Below are experts of layer 7 (counted from 0) of a mixture-of-experts language model. Rows are named router (the router's row for the expert), up (a neuron's input weights, with its number), down (a neuron's output weights, with its number) and show model dimensions 0-191. Each number is 128 + 32 x the weight over its row's rms, rounded and kept within 0 to 255.
After each expert's rows: "gets" lists some tokens that make up at least twice as much of what it gets as of all text; "comes before" lists some tokens at least twice as common just after its tokens as in all text. This comes from a sample of Wikipedia text that the model never trained on. Tokens count by the router's weight.

# expert 1
router [114 150 161 133 148 182 141 157 163 181  68 133 111  93  87 124 160 147  62 112 184  74 136  97  99  96 152  54 120 112  55  79 121  71 128 108 108 149 165 169 135 161 146 143 136 114 144 172  89 145  70 135 151  74 121  84 116 107 137 154  48 171 129 162 136 181 122 163 113 152 163 162 136  44 101 134  85 104 103 179 105  64 241 138 132  94 103 168 146 156 117  92 145 159 122 110 110 131 135 129 113 133 120  92 153 107 103 118 121 154 126 126  98 138 133 133 158 127 137 170 136 176 142 204 143 179  90 145 111 169  90 175 127 130 143 115 108  96 149 113 110 126 109 164 137 122 116 131 136 203  93 128 142 141  76 120 101 115 123 118 128  78 162 121 170 165  81 151 118 144 135  96 107 158  82 113 121 152 164  75 138 106  95  88 118 147 117 151 183  89 109 126]
up26 [192 146 135 119 102 148 127 174 116 127 155 149  85  97 118  96 147 117  91 120  75 130 148  58  59 145 139  96  87 140 110 156 113 139 115  72 180 100 175 152 128  69 111  79 125 119 220 130 121  70 148 159 135  71 186 122 108 110 108 127 108 114 150 146 117 158 110 150 149 107  95 140 135 120 119 146 127 102 190 139 157 132 105 129 160  83 125  79 157  93 134  74 117 178  80  94  88 128 129 111 205  74 163 138 197 101 128 113 154 154 153 122 138 122 138  97 179 122 182 154 120 178 134 143 196 128 139 129  97 156  92 125  83 148 128 147 133 125  98 137 171 154 162 136 139 173  90 105 113 144  94 169 154 127 124  84 136  92 153 147 119 155 113 144 149 194 157 106 182  91 175 136 140 132 156  96 201 144 145 138  92  96  64 137 134  88 146 154  43  89 159 104]
down26 [  7 118 132 186 139 107 170 168  89 114 120 145 198 160 124 130 172 128 136 100 100 137 132 162 210 141 162 140 101 134 135  76 104 132 113 136  82 128 116  91 122 110  96 146 125 133  95 121 130 159  98  78  93 149  62 151 122 139 183 140 155  79  89 157 105 122 139  96 120 116 136 187 116 155 160 112 122 145  73  98  91 145 158 134  90 183 111 198 141  97 110 166 143  65 128 177 174 168 171 143 115 165 152  93  97 152 142 133 102 111 137 130 125 112 136 127 134 121  75 117 153 127 169  88 127 140 107 109 166 107  92 110 119  98 152 135 149 162 134 143 122  74 123 108 135  26 158 175 115 186 187 111  89 135 175 123 112 153  89 142 138 125  93 148 115  97 108 155 163 170 143 133 147 138 104 219  82 102 107  59 127 154 176  87 112 128 140  99 137 134 121 155]
gets: "\n", ".", "==", " \"", " ==", "==="
comes before: "\n", "-", "|", " The", "==", "The"

# expert 3
router [196 120 142 112 124 206 157 144 105 112 121 143 111  70 120 110 130 153  52 122 146 130 143 111 116  60 154  96 142 117 109 101 129  78 146 132 122 110 213 134 126 181 153  83 152  95 106 169 124 108 137 109 102 107 132  91  72 107 156 130  74 106  19 134 162 166 122 109 123 129 124 114 171 141  83 156  86  78 157 125 114 165 215 121 145 136 130 154 132 137  85 105 128 105  84  93  65 143 102 135 129  68 187 100 168 137 165 164 127 137 135 108 108 142 125  92 133 131 166 164 108 141 140 174 121 134  90 155  81 113  83 163  91 130 173 134 120 140 152 151 143  56 121 107 125 132 174 112 177  92 145 222  77 113 147 116  68 133 135 113 131 118 209 115 126 150 116 159 150 137 151 177 127 139  73 116 136  96 113 114 155 135  98  99 111  97  96 128 136 109 141  68]
up3 [119 145 159 135 137 113  99 114  92  71  90 146  75  93 140 105 134  74 107  85 164  81  93 107 135 136 146  83 118  99 123 126  64  89 137  65 101 121  97 119  65  95 103  84 111 100 100 122 129 115 122  98  94 151 136 133 137 137  78 164 113 172 145  71 119  86 161 110 152 116 101 115 129 139 125 106  71  78  70  99 190 110 123 121 142 141 135  74  99 124 118 112  88 108  83 133 144 108 132 100  94 104 132 153 127 108 122  53 116 124 162 110  54  90  21 144 163 133 105 134  99 130  74 114 123  72  90  94 135 121 150  69 119  85  84  78 107 148 136 157  94 113 110 116 137  57 154 140  94 116 122 144 102  69 115 143 120 111 144  27 124 142 110 128  98  92 141  69 105  96 127 112  62 100 121  79 132 159 126  66 104 112 158 153 130 144 160  81 118 112  85 143]
down3 [175 104  84 126 159 106 188 166 118 156 140  77 176 168 123 109 175 152 156 143  57 155 171 124 122 103 170 158 113  83  93 123 163  83 152 137  72 106 125 136 168 149 139 142 104 133 150 125 146  73 122 145 140 122  78 135 127 111 150  82 112 109  72 177  99 141  95 132 135 132 141 131 154 118  77  78 174 152 143 118  87 148 122  94 151 112 174 202 163 104 135 183 175 105 170 120 106 110 150 111 174  87 104  75 106 100 125 242 176 140  82 166 159 152 127  86 102  48 123  87 162 128 128 193 131 158 116 128  86 101 120 169 120 123 151 148 141 120 137 109 158 148 116 114  87 152  80 124 133 133 113  85 155 130  72 201 104 134  75 170 110  83 130  97 133 160 126 175 129 137 124 132 169 156 131 152 144 101 115 110 201 158  89  97 110 183 127 129 109 121 116 111]
gets: " of", " in", " to", " for", " on", " with"
comes before: " the", " a", " his", " an", " her", " their"

# expert 6
router [159 174 181 153 140 202 204 181 170 141 131  95  75 138 127  82 150 143  63 125 101 105 157 141 200 159 114  73 134 100 112  79 182 128 172  95  57 107 140 119  97 163 133  96 128  95 126 117 139 122 171  95 146 104 115  58 112  95 187 159  65 132 116 154  73  83 146  95 135 145 189 109 124  94 160 101  57 105 134 127  45 146 141 129 120 130 143 176 172  99 147 155 199 103 129  53 137 125 122 139  84 151 130 130  83 144 151 113 110 131 102 133 136 181 137 111 113 108 117 132 120 146 131 179 169 113 105 112 145 186  97 140 130 156 158 128  89 127 145 101 115  95 130 158 196 162 144 144 105 161  96 111 111 114 140 151  73 118 113 188 137 128 129 119 127 132 106 119 143  91  93 156 183 176 141 136 122 114 140  87 102  77 107 110 148 116  70 112 140 151 126 170]
up14 [116 106 168  98 121 126  89 112 147 142 125 100 100 167 167  76 102 118 135  87  98  84 141  62 125 113 124 177 139 119  52 113 120 129 117 130 139 108  78 189 122  75  97 142  81 117 112 151  72 142 148 181  60 129 131  87 126 168 165 154 113 167 106 175 174  75 164 143 123 113 120 124 167 104 124  69  73 106 150 124 142  78  66 165 132 139 124  84 126 116 145 102 150 108  52  99 128  95  81  78 144 138 114 138 141  51 115 156 148 178  74 107  98 134  77 109 150 108  93 156  69 161 113 131 225 111 129 133 167  79 105 106  85 147 147 113 160 137 125  69 101 161 107  99  95 153 130 132 106 107  95 148 141 119  89 111 145  88 101 110 116 135 146 131  57 143  77  91 124  95 149 127  72  77 107 113 104 141 173  94  69 163 113 104 132 112 154 114 116 153 137 124]
down14 [ 87 130 126 129 147 171 100 129 150  80 135 155 151 102 138  58 151  99 129 182 189 107 125 143 144 115 173 120 156  98 127 114  90 143 141 112 106 111 127 116 124 194 112 113 101 102 139 107 104 154 193 102 119 153 148 144 155 189  91 125 120 120 194  82 137 155 189 113 132 122 128 162 133 148 123  92 146  77 197  85  92 100 148 150  99 157 113 121  83 198 153 131 136 153  98 105 112 154 122 107 101 120 166 108 177 160 145 165 113 138 174 100 208 136 140 135 101  81 133 135 123  88  50 116 130 156  98  65 126 120 133 104 126 100 136 111 160 118  99 120 162 149  79 154 113 108 125 192 128 180 149 106 203 177  80 123 159 108 149 184  77 132 126  82  94 190  98  94 102 133 132 146 154 124 115 149 102  70 180 157 206 170 106 140 158 154 103  96  67  97  98  96]
gets: " 1", " 0", " 2", " 3", " 4", " 5"
comes before: " |", ")", ";", " 0", "th", " m"

# expert 5
router [152 112 177 156 113 137 135 103 124 198  75 128 110  74 122  85 133  97  95 103 191  82 182 119 123 131 100 139 116  80 114  90 139 160 137 121 147 143 148 123 109 131 177  76 105 116 127 130 115 110  98 106 116  68  73 133 123 163 156 105  92 127 137 138  72 179 141 158 122 119 152  74 211  90 125 178 100  87 185 115  64  38 144 174 102 107 149 149 136 172  49 164 169  98 149 110 161 118 173 169 122 151 116 123 108 143 151 187  94 172 136 121  72 182 189  96 111 170 147 126 116 121 113 158  91 132 122 115 141 163 140 144 108  95 132  80 139 128 134  67  67 128 113 126 103 132  99 176  95 101 140 176 125  91 169 109 113 149 164 104 153  97 193 107  82 166  89 141 160 120 140 139 174 130  75 149 132 123 107 108 144 114 112  71 160 128 151 133 137 123  88 153]
up3 [177 122 180 142 123 112  86 115 175  73 128 144  56 172 114 137  69 161 122 114 151 127 113 121  89 182 178  69 128 148 127 178 192 173 146  84 135 149 142 161 157 123 114  79 129 108 151 158 123 188 143 122 128 204  72  96 150 121 142 128  99 109  54 156  87 136 139  94  47 157 152  81  98  94 127 101  86  91 103 149 133  91 153 137 112 130  91 163  80  98 113 146 158  80 146 146 173  84 156 108 165  68 193 160 111 131 138 148 105 155 158 181  96 126 150  92 111 109 130  93 107 145 138 146 152 119 181 140 127 130 130 117 158 159 111 108  91 148 124 140 139 132 170 121  73 177 161 150  92 136 117 145 156 121  96 142 110 132 158  96 115  76 130 122 129 101 110  66  90 129 160 139 161 204  67 136 120 172 118 136  87 146 115  89 132  77 132 112 144 185  84  87]
down3 [137 148 159  82 129 115 137  67 144 115 136 161 138  85 136  53 123 147 128 132 179 154  63 131 135 168 116 167 129 148 114 149 134 148  85 113  96 135 135 131 101 124 127  66 120 115  88  82 132 135 136 131 157 123 149 126  88 132 117 114 104  89 158  76 147 134 163 151 135 147  96 134 104  75 136  69 164 131 113  94 130 136 145 168 195 129  98 132 107 113 137 116 203 174 138 131 119  93 163 149 127 136 143 159  97  86 120 118 133 130 123 135 128 193 152 180  32 186  85 169 187  61 111 157 137 152 170 133  56  81 125 190 185 143  87 114  89 138 117 121 116 191 132 105 156  73 205  87 157  49 130 155 134 125 123 171  80 140 108 149 172 154 132 100 113 113 127 150  90 178 109 104 117 139  97 138 126  93 138 157  80 146 137 142 118 133 178 156 138 163 211 123]
gets: " ", " P", " D", " re", " S", " L"
comes before: " |", " -", "e", "ed", "er", "a"

# expert 2
router [174 156 166  57 101 151 141 139  49 195 105 141 113  95 114  85 109 144  99 101 158  82  90 105 120 142 134 102 153 127  92  83 118 156 114 154 117 141 133 173  62 150 140 151 178 117 146 129  81 134 100 155 129 129 124  74  97 153 164  96 101 123  83 155 132 191 141 159 120  95 130 122 122 116 117 167 177  70 161  89 133  87 146 175 103  96  31 106 137 110 161 173 141 210 169 119  84 129 161 102  59 132 139  76 166 152  81 174 106 126 139 130 119 129 139 149 120 110 133 183 137 169 208 180 156 179 133 109  58 154 115 138 127 130 151 126 124 115 149 105 108 116 130 141 153 194 138 134  96 129  94 130  78 128 105 130 136 138 141 148 169  77 168 118 148 108 119 148 106  81 133 196  75 143  77 113 133 144 116  84 150 129  92  88 114 158 124  87  89 161 136 107]
up26 [ 81  91 134 154 127 114 108 116 128 107 114 163 127  97 180 103  74 103 111  73 135 147 153  73 167 166 125 136 112 134 134 113 150 113 123 162 144  94 177 108  61  93  66 100 163 115 140 117 125  57 149  90 127  90 119 135 134 129 141 133  79 154 118 186 129  93 206  68 157 101 171 112 109 114 124 116 115 124 147 129  96 104 122 113 148 107 138 127 106  92 106 122  91 153 130  60 159  44 163 135 127 155 136 126 149 149 138 117 139 103 201 151 100 151 148 145 143 104 128 106 131  93 143 135  85 171 133  87 138 141 151 150  89 187  75 163 116 109 176  78 108 142 137 112 161 103 117  93 111 144 133 134 120  51  91 153 136 127 112 168  52  46  83  81  58 151 103 139 111 112 102 120 117  66 114 164 172 120  89 132  58  39 173 125 155  91 117 163 140 113 122 140]
down26 [140  23 115 111 129  82 167 121  96 150 150 123 168  64 122  76 132  70 111 148 132 118 163 109  73 163  95 166 112 112 115  53 132 123 160 116 163 113 131 118  83 136  80 162 141 152 164 181 115  82 153 177 171 162 114 183 209 141 124 196 119 113 104  96 170 113 180  85 161 140  70 170 157 113 126 110 167 125 135 147 201 105 137 189 147  94 159 125 147 141 156 102 149 137 103 138 118 103 162 120 118 159 145 119 155 193 114 126 145 143 123 159 130 130  60 127 131 140 121 133 146 119 128 143 140 148 141 146 167 154 147 129  88 187 118  87 119 129 121 193  46 109  96 115 128 156 112 103 137 101  99 134 113 199 102 117 115 112  89 181 158 161 111 184 105 110 136 140 155 163 112 131 186 145  65  82 133 101  82 163 122 100 157 144 164  93 165 118 115 105 130 153]
gets: " (", "|", "==", "===", "(", " ="
comes before: ":", "==", " of", " ==", "born", "---|---|---|---|"